From a checkpoint of a small mixture-of-experts model trained on Wikipedia: 160 PolyReLU neurons an expert, 10804 steps.
Below are experts of layer 3 (counted from 0) of a mixture-of-experts language model. Rows are named router (the router's row for the expert), up (a neuron's input weights, with its number), down (a neuron's output weights, with its number) and show model dimensions 256-287. Each number is 128 + 32 x the weight over its row's rms, rounded and kept within 0 to 255.
After each expert's rows: "comes before" lists some tokens at least twice as common just after its tokens as in all text; "comes after" lists some tokens at least twice as common just before its tokens as in all text. This comes from a sample of Wikipedia text that the model never trained on. Tokens count by the router's weight.

# expert 25
router [135 132 178 107 102 113 195 141 182 133 148 101 112 159 101 142 157 117 143 160 107 163 143 127  96 118 108 150 100 159 114 172]
up0 [164 151 128 167  85 166 121  97 134  88 109  84 137 136 135  67 100  79 132 125 127 107 151 156  98 191 147 172 165 151 119 145]
down0 [ 75  75 197 110 132  82 154 141  68 174 145 126  88 196 110 167 150 107 145 111 181 192 162 191 108 127  83 105  97 155 141 128]
up1 [121 110 132 124 119  72 118 146  99 144 184  87 143 157 135 119 110 125 156 185 113  87 127 176 155 115 128 125 119 121 100 100]
down1 [ 87 173 117 147 168 102 149  96  73 106 133  51 168 123 156 171 158 121 109  99  87 149 165 158  67 167 100 165 151  95 163  66]
up2 [ 96 151 138 168 143 105  97 188 105 123 113  90 111 150  91 115 151 157 158 154 148 140 162 147 154 126 102 154 134 114  77 120]
down2 [146 155 177 112 172 124 119 112 142  77 121 123  85 151 164  77 158 120 141 120 147 159 114  75  90 124 172 140 203 164 149 107]
up3 [124 128  70 109 166 121 104 100 122  95  93 156 123 143  84 128 123 130 133 180 138 153 117 119 120 123 113 102 116 163 162 163]
down3 [123 137 117 107  96  83 164  74 183 115 126 129 122 123 139 135 140 135 141 185 146 149 129 142 119 118 111 120 138 126 168 163]
up4 [142 166 183 157 160 195  93 124  99 121 163  50  95 139 138 148 136 129 155 177  84 171 236 170 156 116  95 120 137 148 175 142]
down4 [119 161 148 129 179 110 107 205 100 133 106 148 168 176 145 131 104 150 124 137 133 101 138 172 130 137 157 148  94 149  87 174]
up5 [158 149 131 114 120 146 100 127 154 112 205 148 124 143 167 118  69  91 114 157 157  94 129 128 165 119 148  89 131 100  93 107]
down5 [131  81 115 130 149  89 136  76 176 185 123 133 180 128 140 114 104 142 162 138 105 174  98 162 131 163 140 149 115 140 123 146]
up6 [159 152 111 165 179 134 100  91 139 115 100 143 119 132 132  77 141 171 114 136 156 144 184  92  97 128  70 152 130 185 165 154]
down6 [128  56  86 103  83 105 110  64  66 124 140 116 117 160  81 105 161  80 120 199 141 187 113  72 129 133  87  98 129  92 114  89]
up7 [ 71 118 118 123 161 143 148 188 109  99 100  94  64 155 147  88  95 116 172 125 113 102 142 105  92 165 113 175 138 194 161 124]
down7 [148 100  89  67  63 121  96 153  47 121 131 146 107 143  78 144 130 108 103 159 169 133  97  48 129 107 187  77 116  81  98 136]
up8 [145  97 166 110 113 135 106  93 151 123 140 130 128 136  97 130  63  98 167 171 123 154 120 104 179 158 151 108 111  98 155 110]
down8 [153 180 145 161 114 130 140  89 127 159 155 174 168 112 141  96 108 109 148 129 122 154 154 136 170  89 140 104 157 164 164 143]
up9 [143 127  79 118 153 205 176 116 156 104 148  47 129 177  88 137 101 117 151 125 103 136 148 165 101 146 138 137 110 119 125 120]
down9 [ 68  31 210 104 101 105 111 122 127 125 139 169 138 133 102 144 126  88 129 132 110 151  98 142 157 167 100 107 162  87 108  87]
up10 [108 116 182 155 102  91 136 137  85 141 157 137 127 136 143 137 121 156 162 162 121  85 161 121 149 117  72 146 174 100  74 160]
down10 [ 92 147 143 133 115 139 161  89  91 139 136 134  61  73 132 185 140 166  80 122  81  92  97 135 149 107 150 149 131 126 177 179]
comes before: "-", "\n", "|", "==", "The", "==="
comes after: "\n", ".", " |", ")", "==", " =="

# expert 64
router [ 92 118  96 155 132 129 112 155 113 106 176 120 106 173 108 117 154  70 154 193 127 130 161 189 142 165 114 128 151 147  99 150]
up0 [174 131 102 160 163  63 135  97 119 170 178 151 143 122 134 105 124 115 121 162  68  86 111 144  85 189  81 102 140 155 122 181]
down0 [132 138 136 132 106 114 102 171  80 163 127 125 135 150  89 127 159 162 161 142 113 119 107 167 120 127 135 104 178 165 106 146]
up1 [185 115 119 123 161 107 124 187 191 123  90 170  78 153 116  56  82 143 148 108  81 148 121 120 123 172  92 173 133  93  79 124]
down1 [124  92 124 138 115 142  82  76 128  86  74 140 153 142 123 195 173 127 144 149 111 185 120 101 177  82 150  94 132 109 122 194]
up2 [ 96 144 136 154 177 102 167 109 151 101 114 128 124 150 145 134 168  71 181 169 171 109 130 117 123 159 168 104 120  75 114 121]
down2 [149 170 159 127 134 108 168 122 119 134 137 150 100 179 104 113 155 108 121 123 184 104 189 135 162 104 136 181 163 234 162  96]
up3 [ 90 106 127 124 135 119 113 172 126 151 175 120 127 177 129 137 121 117 171 126 188 119 139 116 142  91 111 104 104 109  93 134]
down3 [155 125 169 128 168 179  55 143 173 144 135 104 191 147 169 130  80 123 115  44  83 148 139 145 124 123 155 143 150  89 122  59]
up4 [190 140 166  88 172 132  97 145 136 187  98 109 110  87 132 141 146 118 156 130 114 170 188 153  93 158  65 115 162 170 119 169]
down4 [119  98  89 147 156 132 201 105  89  86 110 176 148 130 123 176 140 115 146 114  84 136 122 173 108 149 115  63  94 158 118 139]
up5 [129  80  79 128  97  93  85 172  75  82 103 129 101 109 161 120 135 118 144 103  98 118 141  97 106 128  86 115 149  99  82 141]
down5 [109 151 109 129  89  98 152 122 106 178 128  82 221 100 192 145  72  93  70 114 131 134 116 118 148 133 125 148  77 105  85 125]
up6 [162 109 109 149 202 126 113 106 109 158  66 107 125 179 144  74 199  79 192  76 131 119 152 121 127 129 163 190  71 137 183 159]
down6 [110  80 110 145  75 132 168  51 131 176 140 136 115  89 118 100  49 120 137 131 245  68 153 170 138 108 111 128 138 140 106 103]
up7 [167  89 103 144 175  83 139 121 127 140 121 133 121 133  87 103 147 125 152 177 115 152 123 130 142 129 148 117 101 113 100 132]
down7 [152 180 137 157 145  91 165 137 194 137 137  69 134 163 117  59  89 136 109 136 132 148 129 183 131  92 162 112 180 143  97 149]
up8 [132 140 124 113 164 108 138 162 111 152 154  30 105 166 134 119 209  99 128 187 110  94 114 108 109 191 164 119 137 148 152 156]
down8 [123  96 124 103 133 107 106 173  80 134 170 132 119 146 160 178 139 104 123 118 144  49 149  87  90 107 124 120  89 175  88 149]
up9 [120 219 109 106 110 186 161 127 103 141 166 155 123 116  70  90 113 155 115 153 167 143 136 162 102  85  77 144 153 145 172 155]
down9 [129 170 136 151 162 163 167 136 140 145 102 127 176 159 124 155 126 113 149 111  81 100 117 176 131  84 109 118  73  60  74 144]
up10 [ 89 139 129 112 117  81 115 157 163  94 145 156 117 129  94 157 144 124 145 139 121 132  90 120 161 124 144 115 120 128 129 166]
down10 [185 120 101 145  88  62 168 149  98 136  72 149 186 175 107 121 152 133 117 124 121 156 115 124 129 145 178 102 113 166 209 159]
comes before: "|", "\n", " List", " \"", "year", "up"
comes after: "\n", ".", " |", "|", " ", " 0"

# expert 66
router [127 141 140 209  88 129 167 110  58 207 113 121 108 156 142 127 116 122 140 128 110 113 146 199 125 184 146 133 122 147 130 158]
up0 [128 150 152  93 119 100 128 122 166  83 156  93 138  97 105 157 130 112 136 120 140 138 198 131 157  99 114 131  99 180 179 180]
down0 [120 128  99  73 141  74 177 113 154 139 117 138 123 110 149 153 195 110 139 108 212 162 106 115 113 110 108 129  71 159 139 156]
up1 [111  72 129 162 111 155 175 184 121  95 107 110  64 180 132  99 188 178 193 154 125  97 149  84 100  96  97 146 119 203 145 196]
down1 [ 93 150 140 105 123 148 152 200 107  90 133 115 139 230 125 101 138 110 182 187 108 154 163 170 125 161 184  88 129 113 131 162]
up2 [100  97 139 132 146 113 146 160  93 130  91 139 105 165 111 106 168 114 172 138 173 127 128 159 105 123 139 186 113 176 128 197]
down2 [109 200 100 173 121 128 180 110 114 130 149  82 131  92 130 144 144 211 135 157 136 101 169 133 131  69 132 150 103 117 101 117]
up3 [100 107  75 139 105 170 167 155 191 103 123 176 155 158 171 105 139 146 123 104 102 169 111 131 147 102 111 140 133 165  35 174]
down3 [147 136 107 182 140 125 152 166 107 119  96 118  86  97 144 148  76 163 124 177 118 171  97  94 135 143 102 162 185 150 128 134]
up4 [125 148 118 108 138 130 113 113 153 114  96 110  48 117 113  94  78 103 160 145 110 192 132 164 119 169 122 127 102 169  97 108]
down4 [ 86 121 120  44 124 144 148 167  90 125  72 120 133 126  76 135 128 106 103 153 214 141 134 124 116  98 110 134 120  91 104 118]
up5 [128  58 124 145 118 112 174 105 151 117 101 151 100 113 110 152 150  71 106 111 121 187 127 149  86 100 133 162  92 119 144 130]
down5 [ 98  77 169 120 113 140 125  87 199 203 113 143 188 137 177  84 115 169 106  97 113 135 187 186  87  88 186 129 123 183 116  91]
up6 [138 140  91 162  82 134 149 174 139 116 122 110 154 191 118 125 132 111 141 119 126 155 137  74 136 146 137 150 105 126 130 125]
down6 [109 151 178 111 148 130 175 126 136  92  63 102 148 176 145 152  98 170 133  64  82  91 119 104  73 118 203 111 150 148 171 113]
up7 [162 142 121 162  69 128 154  96  74  58 117  90  82 146  40  68 139  90 171 181 148 124 205 124 121 130 112 102  95 132 129 159]
down7 [141 127  83 106 153  53 118 137 101 159 151 123 148 184 146 121 112 107 144 136 115 108 106 118 147 116 138 164 136 148 131 158]
up8 [120 129 108 148 125 116 175 127  91 138 136 100  71 112 128 133 127  97  97 163 126 101 216 155 116 147 101 188 162 164  97 173]
down8 [ 83 144  85 124 146  95 102  97 169 132 107 114 133 123  90  83 130 125 129 132 155 105  52 108 191  97 118 140 140 117 136 134]
up9 [ 97 133 154 104 156 163 156 106 144  91 113  98  98 115  89 105 161 145 179 171 111 104 140 123  90 120 110 160  97 198 160 100]
down9 [142 103 119 111 141 116 125 146 149 125 137 115  91 150 113 125 126  96 148 170 148 134 102  98 106 145 123 129 122 114 163 140]
up10 [118 137 106 173 120 106 125 132  84 138 135 160 130 147 146 122 129 151 150 174 138 132 193 178 186 125  99 149 148 109 180 184]
down10 [108 125 118 118 141 134 103 106  91 109 133 160 153 117 115 154 146 100 116 106 138 139 101 160 138 151 113 132 134 116 169 141]
comes before: " |", " of", " 0", " was", " -", " is"
comes after: " |", " the", " 0", " The", " a", " as"

# expert 18
router [130 170 135  58 150 116 158 131 133 132 130 119 127 128 141  56  87  88 118 128 165  98 146 149 115 140 126 148 137 147 137 121]
up0 [137 167  84 115 145 139 130  87 174 126 122 155 108 145 145 120 114 164 133 161 104 148 152 171 135  81 120  89 162 122 146 115]
down0 [167 100 100 107 127 116 166 159  86 111  83 187 134  89  99  66 114  76 147 185 117  68 143  66 126 114  87 118  77 142 105  85]
up1 [131 109 134 128 100 146 119 153 165 150 144  98  90 106 110 154  85 133 132 139 116 184 172 180 145 138  63 131 112 139 155 130]
down1 [212 128 144  84 157 175 127 132 138 173 139 104 110 108 147 115 113 132  81 102 150 177 125 129 137 135 122 151 138 176 101 147]
up2 [131 172 168 152 112 101 103 133 105 114 147 158  98 180 125 150 109  50 169 160 184 181 158 144 120 145 101 138  96 181 116 182]
down2 [ 88 156  93  89 120 107 140 168 168 172 166 156 172 122 116  88  89  99 104 146  45 109 120 116 104 134 128 163 103 105 153 165]
up3 [109 184 139 116 138 161  91  69 159 120 118 124  85 153 122 110  78  42 122 202 126 154 119 132  90 141 101 169 186 179 100 107]
down3 [195 131 171 145  34 113 134 155 159 146 169 185 134 170 103 142 142  74 192  89 147 130 149 167  87 183  73 167  70 117 134 123]
up4 [180 171 117 130  99 151 123 150 128 187 104 146 126 189 141  70 121 136 158 184 148 125 168 159  83  65  97 121 187 117 182 179]
down4 [168 145  90 132 169  94 136 151 101 104  77  97 168 143 118 126  77 170 112 139 152 106  83 115  85 113 108 193 135 125 138  77]
up5 [ 77 148  76  95 170 187 182 124 116  61 100 106  79 128 128 135 142 100 104 131 190 111 180 160 155 114 107 118 134 138 157 154]
down5 [ 84 140 125 145 116  84  88 155 194 166 140  66 121 158 104 109 138 111 169 101 116 169 134 104 120 107 108 154 114  74  91 128]
up6 [113 169 104  75 127 126  93  83 118 116 142 126 100 138 148 137 106 128 129 184 124 125 173 143 141 136 119 150  97 134 153 129]
down6 [128 116 104  92 139 140 131 109 112 176 149 126 111 124 189 108  91 110 158 131  93 113 105 126 167 127  86 136 109 145 100 137]
up7 [125  58 103 114 131 128 147 147 179  61 146 126 101 121  92 104 100 120 164  88 143 116 140 169 145  90 106 176  90 123 132 138]
down7 [141  97 110 128 137 152 129  88 145 157 146 167 145 124 164 146 134  74  88 102 157 118 131  95 103 120 137 237 144 112  72  94]
up8 [117 130 199 130 123 144 173 108 124 109 164  91  98 109 147 149 102 141 145 142 150 160 188 124 129 163 145 140 147 160 102 173]
down8 [120 167 115 194 129 100  81 122  87 111 158 140 122 148 186 132 144 112  77 113 123 131 139 131 138 131 112  69 104  99  85 148]
up9 [138 200  99 101 106 166 193  93 108 165 139 115 130 133 143 102  94  73 128 137 114 142 199 206 133 160 106 146  97 131  85 131]
down9 [ 91 107 119  71 165 105 154 167 119  95 164 155 153  53 128 121 111 126 125 105 120 115 182 125 155 148 137 127 142 144  88 123]
up10 [ 78 129 126  83 115 190 144 124 117  57 119 135  75 141 107 160 113 113 158 104  82 146 106  92 130 162 134 163 132 174 162 109]
down10 [ 97 160 134 163 108 116 162 133 102 122 101 125 135 161 126 128 133 180 123 110  91 120  80 134  80 144 123 155 137 137 168 170]
comes before: " of", ",", " States", "'", " City", "th"
comes after: " the", " in", ",", " a", " at", " of"

# expert 17
router [165 145 127 120 150 131 101 153 109  86  75 114 113  82 138 110  61  93 135 138 120 105 147 166 115 139 136 137 111 156 199 161]
up0 [103  95 113 144 144 121 129 175 156 119 186 112  56  88  86 111 126 176 113 138 151 109 117 146  97 109  71 130  97 151 136 166]
down0 [171 152 162 183 121 121 204 102 154 104  98 162 165 139 139 131 106 149 142 142 101 202 125 164 116 125 114 130 142 153 100 135]
up1 [ 45  51 156 116 155 106 125 108 147 127 118 109 126 138 138 115 114 106 185 172 110 167 129  89 137 157 108 144  73 113  46 109]
down1 [133 181  67 106 146 124 146 134  78  98 199 128 184  75 127 158 134 132  89 124 122 145 129 149  71 118 162 112 120  95 104 139]
up2 [153 148 119 127  90 135 185 158 198 125 111 123  76 182 140 102 155 141 150 169 130 127 130 187 109 162 111 187 142 116 155 138]
down2 [179 170 129 122 139 117  92  94 137 138 118 102 140  85 125  68  73 116 106 104 149  93  95 142  89  92 146  99  94 163  88  77]
up3 [116 134  73 142  98  97 184 128 107 143 103  79 157 144 152 117 101 147 123 166 122 147 172 154 123  92 101 174 114 163 123 143]
down3 [113 124 153  89  95 126  91 135  61 199 148 124 104 104 113 150  97 148  63 104 104  91 164  78 105  75 166  97 102 176 136 109]
up4 [ 74  98 159 146  88 152 128 108 111 150 145 140  70 176 146  97  87 185 122 118 112 118 135 131  58 153  81 141  94 145 128 214]
down4 [ 98 163 104 131 169 196 102 143 127 189  55 144 192 120 108 138 146 111 145 146 155 140 130 124 105 121 165 117 171 172 109 159]
up5 [ 75 147 111 134 132  95 140 161 127 153 151 134 105  94  46 149 195 133 114 119 139 165 171 125 190 122 125 132 176 183 150 172]
down5 [137  95 121 143  82  97 147  82  85 155 164  91 209 163 102  76 106 152 119 119 132 138  90 134 183 117 135 129 210 149 127  69]
up6 [121 170 112 182 154 112 138 146 100 153  82 148  65 126 105 158 105 124 171 139 134 125 148 162 127 143  78 170  94 193 126 178]
down6 [107 146  83 168 129 110  83 176 161 166 182 148 138 140 158  36 136  92 139 124 117 144 141  69 151 137 111 141  80 122  82 126]
up7 [129 108 107 153 131 195 152 115 124 118  96 116 102 198 116 127 155 103 147 121 129 149 122 141  99  45 154 166 120 105 166  98]
down7 [162  92  98 134 148 116  82 123 134  77 117 123 125 116 117 151 103  67  89 150 135 107  89 180 177 132 143 163 110 142 104 161]
up8 [125 143 146 149  71 128 140 121 101 144 134  75  93 120 124  71 145 162 161 151 187 177 117 124  94 130 110 153 172 124 149 118]
down8 [177 111 118 206 180  95  99 106 126 163 140 118 141 120  81 111 138 106 144  68 133 120  77 188 175 125  59  55 144 150 102 166]
up9 [ 83 109 155 119  61 114 135 119 125 174 161  95  93 207  74 111 140 118 186 164 122 112 143 133 118 108  73 111 144 167 107 165]
down9 [150 109 123 148 189 114 143 152 150 171 178 123  96 126  63 120 102 125 187 113 130 132 134 143 132 101 156 126  90 159  98 139]
up10 [ 88 149  63 155 131 146 156 134 178 126  75  79 169 151 141 140 161 144 137  95 106  77 120 117 124 197 128 137  64 120  88 117]
down10 [ 83 108 110 143  83 139  94 134  71 108 146  36 131 106  92 121 181 105 133 123 121 139 162 165 150 104  93 127  98  77 119 154]
comes before: ",", " of", ".", "s", " and", " was"
comes after: " the", " The", " a", " his", "The", " M"

# expert 47
router [107 131 110  63 119 111  93 114 108  65 171 118 117 106  99 105 109  73 163 142 174 117 167 105 151 137 121 151 148 146  61 159]
up0 [120 150 180  65 170 151 132 132  75 103 152  63 147 123  93  97 149 101 129 149 188 122 172 129  99 105 147 126 121 182 132 128]
down0 [ 95 109 132 137  68 134  83 138 174  80 138 105 236 105  89 117  92 126  79 151 150 131 165  86 130 145 148 151 129 126  75 132]
up1 [ 95 139 142 132 128 135 112 183 124 140 154  53 146 169 161 168 168  91 132  88 108 198 147 154 127 106 154 100 112 127  95 112]
down1 [118 114 170 129 124 135 157 130 179 111  81 145 141  85 142  87  62 122 128 146 150 161 105 158 166  93 124 102 123 101  97 126]
up2 [146 130 118 193 160 111 165  84  95 148 183 127 117 103 172 152 139 116 104 103 140 135 117  99  88 199 116  87 112 139 139 196]
down2 [119 161 162 155 137 231 139 152 119  98 140 106  49 147 146 119 153 113 139 125 132  62 102 171 190 134 107 116  98  96 141 128]
up3 [147 156 116 192 166 168 117 148  64 128 100 131 102 124 114 142 154 111 124 109 113 154 136 135 131 144 115 113 146 131 141 115]
down3 [146 104 117 181  70  94 135 144 140 158 123 125 114 140 119  55 129 132 171 168 154 139 198 127 173  19 100 155 121 147  63 189]
up4 [105 103  98 148 117 119 121 185  84 113 149 176  85  97 116  95 143 110 118 194 146 145 123 166 138 173 145 168  89 151 131 127]
down4 [ 76 115 140  52  78 162 103 173 157 158 149 129 156 117 124 105 154 141  88 141 121 148  90 120 153  88 156 157 117 120 140  87]
up5 [129 143 111 118 123 102 212 145 148 126 157 173  89 121 108 132 143 107  95 150 143  95 162 134  73 127  86 140 116 150 126 149]
down5 [142 119 152 174 133  80 139 163 135  83 107 167 128 135 104 126  44 114 157 129 123 166 158  94 116 160  95 128 152  95  90 143]
up6 [ 87 101 112 131 119 113 125 111 126 109 133  59 123 135 147 138 115 130 108 120  83 165 187 105 140 152 110 143 139 165  90 154]
down6 [147 130 158  84 133 134 108  77 105 103 128 116 135 132 164 193  94 125 167 101 100  97 110  99 209 147  95 102 109 114  73 122]
up7 [120 122 114 144 174 188 138  87  62 138  90 123  79 134 120 147 145  67 178 126 111 129 193  98 117  81 108 191 159 144 114 203]
down7 [118 148 159 121 120 115 114 161  87 100  84  39 159 136  86 111  88 154 114 120  55 187 133 179 167  83 121 121 173 110 186 160]
up8 [136 185 138  86 105 165 183 136  62 104  81 154  63 163 163 151 140 141  93  68 131 112 109 165 187 111 135 163 134 105 133 138]
down8 [188 118 173 143  96 118 149 134  57 175 164  55 178 116 146 149 170 118 152 174 160  50 125 160 116  86 191  68 125 135  56 176]
up9 [155 161 154  91 174 155 193 146  68 151 117 129  57 155 178 159 128 161 146  89 136 112 140 160 100 141 151 156 122 177  97  95]
down9 [ 82  98 130 134  95 201  72 125 103 124 131  81 133  38 144 165 104  78 194 151 141 151 122  98 165 121 125 144 147 166  84 146]
up10 [131 101 110 122  90 118 134 155 125 144  87  80 116  93 127 141 136 132 143 136 127 153 164 163 163 118  98 166  94 149 138 100]
down10 [132  85 146 117 114 127  68  66 172 146  91  67 186 118  70 136  99 101 139  95 164  74 138 140  85  75  41 157 130 118 107 151]
comes before: " |", ",", "-", ")", "–19", " –"
comes after: " in", " of", " In", "In", " 1", " October"

# expert 69
router [142 162 142 156 168 138 114  89 105 165 165 125 100  94 105 117  59 158 136 126 161 151 148 101 131 122 116 148 112 148  91 131]
up0 [113 106 142 130 123 134  97 143 164 123 127 110  89 157 110  53 157 114 132 130 131 148 156 188 140 165 189 161 129 131 145 112]
down0 [ 99 127 174 101  96 152  81 103  99  33 150 136 110 182  80 123 152 161 121 138 142  83 106 178 127 134 107  95 139 130 179 116]
up1 [121 166  94  94 138 142 201  74 105 100 100 110  90  82 151 134 188 101 132 126 110 138 122 158 160 138  85 127 152 210 197 132]
down1 [143 171 174 198 161 133 145 132 122 132  95 130 149 188 141 111 161 137 128 195 166  70 145  95 156 114 161 143 133 146 145  54]
up2 [106 139 140  98 138 121 160 130 172 161  95 114 129 160 105 105  83 135 205 137 153 154 180 153  98 108 144 128  86 131 137 127]
down2 [104 137  79 121 135  88 171 109 145  99  76 129 144  94 124  96  95  80 145 149 104 152  44 117 103 155  91 109 168 121 183 149]
up3 [128 171 107 196 166 127 100  93 144  81 160 130 124 131 181 154 189 118 106 108 132 116 125 104 147 176  69 100 116 165 145 177]
down3 [122 180 176 167 117 121 118 167 137 175  86  79 118 144  91 109 102 115 160 138 157  93 181 164 147  58 103 120 117  61 133  98]
up4 [ 93 126  97 125 166 166 113 134  82  77 127  96  73 177  88 138 124 117 151 190 118 134 174 100 143 147 101 119  94 121 135  96]
down4 [110 115 180 240 124 185 121 112 154  92 122 134 125  76  96 146 138 117  94 145  86 120 165 116 144  42 111 121  78 145 103 112]
up5 [ 89 130 131 109 154 150 127 151 103 147 161 122 131  81 110 134 160 118 178 149 140 116 169 110  78 145 109 133 156 167 126 187]
down5 [115 101 110  91 135  97 141 158 143 153 123 167 121 114 116 124 143 124 180 117  84 171  77 163  82 143 157 159  92  73 123  86]
up6 [120  80 127 157  98 103 120 129 101 104  67 114 148 104 100 175 130  77 150 133  76 133 113 193 106  89 152 145  85 155 119 134]
down6 [ 93 183 128 134 124 125 149 135 160  96 148  92 132 134 130 133 124  91 188 165 110 129 167 125 112  84 178  88 119 185 160 104]
up7 [147  80 169 113  88 128 133 138  60 146 113 108 132 144 109 101 175  99 147 131 148 142 140 136 127 113 112 132 137 151 135  53]
down7 [138  96 122  68  78 123 138 144 132 160  62 115 137 145 170 135 103 149  99 128  58 172  97 168 122 134 156 151 110 158 176 120]
up8 [139 123  93  76 148 116 166 110 109 109 156 114  96 114  77 150 149 143 174 165 167  92 151 126  96 147 158 150 108 161 128 182]
down8 [137 138  76 121 157 139 119 166 146 158  82 175 145 114 145 140 146  89 181 122  98 113 136 125  94 189 108  91 111  69 137  90]
up9 [141 137 137 147 133 154 154 115 128  92  77 135 111 110 114 161 124  82 116  85 115 135 128 157 103 109 149 155 146 174  96 111]
down9 [112 139 135 169 118 155 121 143 203  91 228 131 135  70 112 123  87 162 129 154  75 160 131 138 104 139 185 137 102 152 147 136]
up10 [ 60 128 199 131 129  98  77 143 102  88 124 141  64 152 109  97 175  76 140 127  73 160 144 113  93 162 164 145 166 129  63  91]
down10 [ 83  92 141 154 129  79 111 138 137  94 110 147 163 159 111 190  94  99 132 119 114  52 140 163 127 142 137 119 146 117 166 154]
comes before: " |", " a", ":", "th", " September", " May"
comes after: "|", " on", "born", "On", " On", ":"

# expert 33
router [106 155  94  63 102 146  81 115 103 162 136  98 115  71 121 107  79  97 140 139 153 134 154  73 120 110 118 149 147 146 149 157]
up0 [136 144 153 119 191 123 160 121 120 171 173 134  77 153  86 125  98 115 181 135 184 106 133 157 150 102 121 175 167 133 112 180]
down0 [141 117 153 135 129  65 135 118 140 104 130 117 182 143 206  97 127  56 138 130 123  52 117 187 132 142 127 168 122 144 149 130]
up1 [145 136 130 143  93 116 143 116 128 167 128 169 143  78 147 125 147 141 134 133 123 101 153 188 255 123  73 112  98 123 169 175]
down1 [ 65 102 125 102 167 162 101 180 126 106 143 113  98 126  72 202  98 110  59 117 147 119  95 130 123 111 222 131 116 129 161 130]
up2 [110 125 160 101 123 141 102  96  64  82 157 100  91  56 135  69 146 127 142 177 116 197 167 156 126 133  69 138 142 123 172 126]
down2 [ 80 127 147 167 161 164 139 141 186 151  68 122  95 118 130 102 120 117 148 141 122  66 168 154 113 151 130 209 146 142 139 159]
up3 [126 103 111 100 161 194 109  75 150 159  69  77  62 177 119  98 134 107 102 126 152 155 171 142 109 106 150 152 109 189  99 155]
down3 [143 114  88 175 100 125 175 115 107 149 212 104 133 163 112 121 101 108 122 111 156 154  39 152 103 122 161  61 146 115 136 147]
up4 [114  73 147 142 166 136 111 115 118  53 144 174 108 192 108 115 150 137 142 151  54 120 170 151 101 121  93 142 153 146 169 123]
down4 [127 180  76 134 132  98 137 101 175 116 143 140 137 103 128 134 122  86 132 151 169 164 150  86 193 152  52 168 175 125 148 203]
up5 [155 135 114 162 119 189 163 121 118 134 130 108 162 142 123 127 147  91 178 160  92 125 140 150 129 135  62  86 124 106 177  82]
down5 [125 101 111  73 191  88 141  98 139 127 152 128 210  88  97  93 159 106 139 117  89 134 182 129 121 154 123 123 100 145  82 129]
up6 [ 80 163 163 129 138 171 132 173 126 130  97 107  69 121 120 123 142 133 116 123 121 123 144 114 125  87 111 171 155 147 180 159]
down6 [126 110 148  93 168 101 156 122 116 176 106 108 157 180 130 147 173 105 109 163 162  66 148 101 131  53 136 159 145 169 144 105]
up7 [118  82 133 129 145 137 119  84 111 174 131 130 114 115 109 224 114 145 109  98 117 132 132 126 150 117 119 180 125 122  87 125]
down7 [124  89 156 127  96 126 182  96 142 143 181  84 102 135  70 139 122 116 135 138 119 179 179 139 148 138 169 141 140 106 186  31]
up8 [ 69 133 164 119 135  73 139 193 101 147 181  91 149 126 131 114 131 135 136 207 117  96 156 145 133 120  85 107 108 116 163 154]
down8 [ 90 157 200  75 147 112 184 109 146  93 119 162 185 138 100  58 198 153 142 114 111 162 153 135 131 126 136 139  75 119 130 125]
up9 [ 72 105 114 120 179 185 180 165 146  98 122 145  99 150 151 106  91 127 115 118 143 151 163  84 145 149 120 121 131 139 180 145]
down9 [ 84 102  82 129 183 112 157  92 155  76 131 125 122 151  67 148 135 124 195 108 137 126 183 102 100  97  60 142  98 152 122 130]
up10 [145 144 136 145 115 160  52 120 109 127 102  59 102  79 127 155 116 116 132 143 111 107 207 157  77 151  96  89  46 118 152 108]
down10 [161 109 172 208  94 122 173 164 193 124 131 117 157 123 164 160 157 123  78 209  78 113 117 165 139 175 170 143 141 170  75 154]
comes before: " of", "s", ":", "ing", "ed", "=="
comes after: " the", "==", "-", "|", "===", " a"